Experts of a small language model.
Size: width 384, 110M parameters.
Training: a variant of Adam for the experts, 326M tokens.
Below are experts of layer 2 (counted from 0) of a mixture-of-experts language model. Rows are named router (the router's row for the expert) and show model dimensions 128-255. Each number is 500 + 25 x the weight over its row's rms, rounded and kept within 0 to 999. Numbers have three digits each.
After each expert's rows: "comes after" lists some tokens at least twice as common just before its tokens as in all text. This comes from a sample of Wikipedia text that the model never trained on. Tokens count by the router's weight.

# expert 3
router:491514523477494476491460513515510505546520508507436453495516522508486496487493481446496494487499535490508477496530492476518478540523459518542457495491496511525482534454530530484512502511496494507540510467497500475474488482482522517501540497492522503464538492482473520519504499457476494504477492525513473476488507497488508497496497486488544482499532497498519477535520480499523488510507
comes after: " |", " |\n", "0", "|", ")", ";"

# expert 12
router:493479507515517532489556479465491488506542490510488482486541527509488509535539523483456499515462448529504458513525508508533491482496520505506462488527522487448469515506482494516499480443495485519500524480440520532500523512462459513503538520492516542526498445510517522511526505454501522496513530490516460559531507473517486519497511475495531458540498519494504509489532502490540503498517
comes after: " of", " in", ".", " to", " as", " for"

# expert 0
router:546481491501529472482506449475493500493475545467529492490481430464527484521511471504444518517547532512501510495487520541516501480517512516470470517503489531512503486498495494554471520536551490565499525521554514506479503515487543512515492498542511531512523531540526514520488520490495548529537543519477552467542505536486484514517531530463497488458502528471512529518510479500504515473474
comes after: "\n", ".\n\n", "-", "\n\n", ")\n", "=="

# expert 9
router:476472477499471500484528494537453504521515477508540502539484502451532508494514545504527455477526496495537497550455510552518484497485506499515473537487495453494507510493492503505558500488513495504542522474518498510494499497569492495527555488503483475486511517519549466490522511509522531484512460468497503493543511537506472461493507521527501512476522459504542479491475510532478533503464
comes after: " the", " a", " was", " The", " his", " to"

# expert 6
router:483550492570519502514477498472508458466517519502488518490498506494498497485496494492508509511482509465489551535507474498479481463485480497513503514538511533475495478542508488493513491550529482507484509456477509496466498456487478521522498498489502528498503559530453510518522517491489504469522479482518537482505568505521506477511470482486497508480508540520478454453510516470428548512537
comes after: " |", ":", "|", " in", " September", " March"

# expert 15
router:502510511501539490519436502493522479526468512519521510504503486506456522514532477472512523496468513527490521508519523455493503508451506506494477482464431463470457534468494489506482520474485507505498488543487487472506501522482512491479487475475497523485569483465500497498499495512443434517477509528494455524489509481499475507490499514518516530498497512500506500536509539499529529500479
comes after: " ", "–", "201", "200", " (", "."

# expert 2
router:497516522520462509542587468526521486500463480463509512520475478464492492513502498531548466523490468505484506478501513503495472485483511471487514492515497446489547496513454544502511500471452536468465543518531475506552503503537503493483495519507496445552470473493516546481498488523494526461497509493504481467500488501480518518495517475504515541513464518505505532521491512544501450481526
comes after: ",", " of", " and", " in", ":", " New"

# expert 13
router:486510543460478498511504556507487491502476482468482493473470496445500481509474487546500451420459510491522500500574493506480501463538498502504500504451510542495481523506519478536509513510474515475477491517471469491495506560536518470481504508526482546509530473503500521479503525530522522475483512536535479508462470480478511469504533484450509508509506484506484514501517494484484461453489
comes after: " the", " a", " and", " an", " was", " The"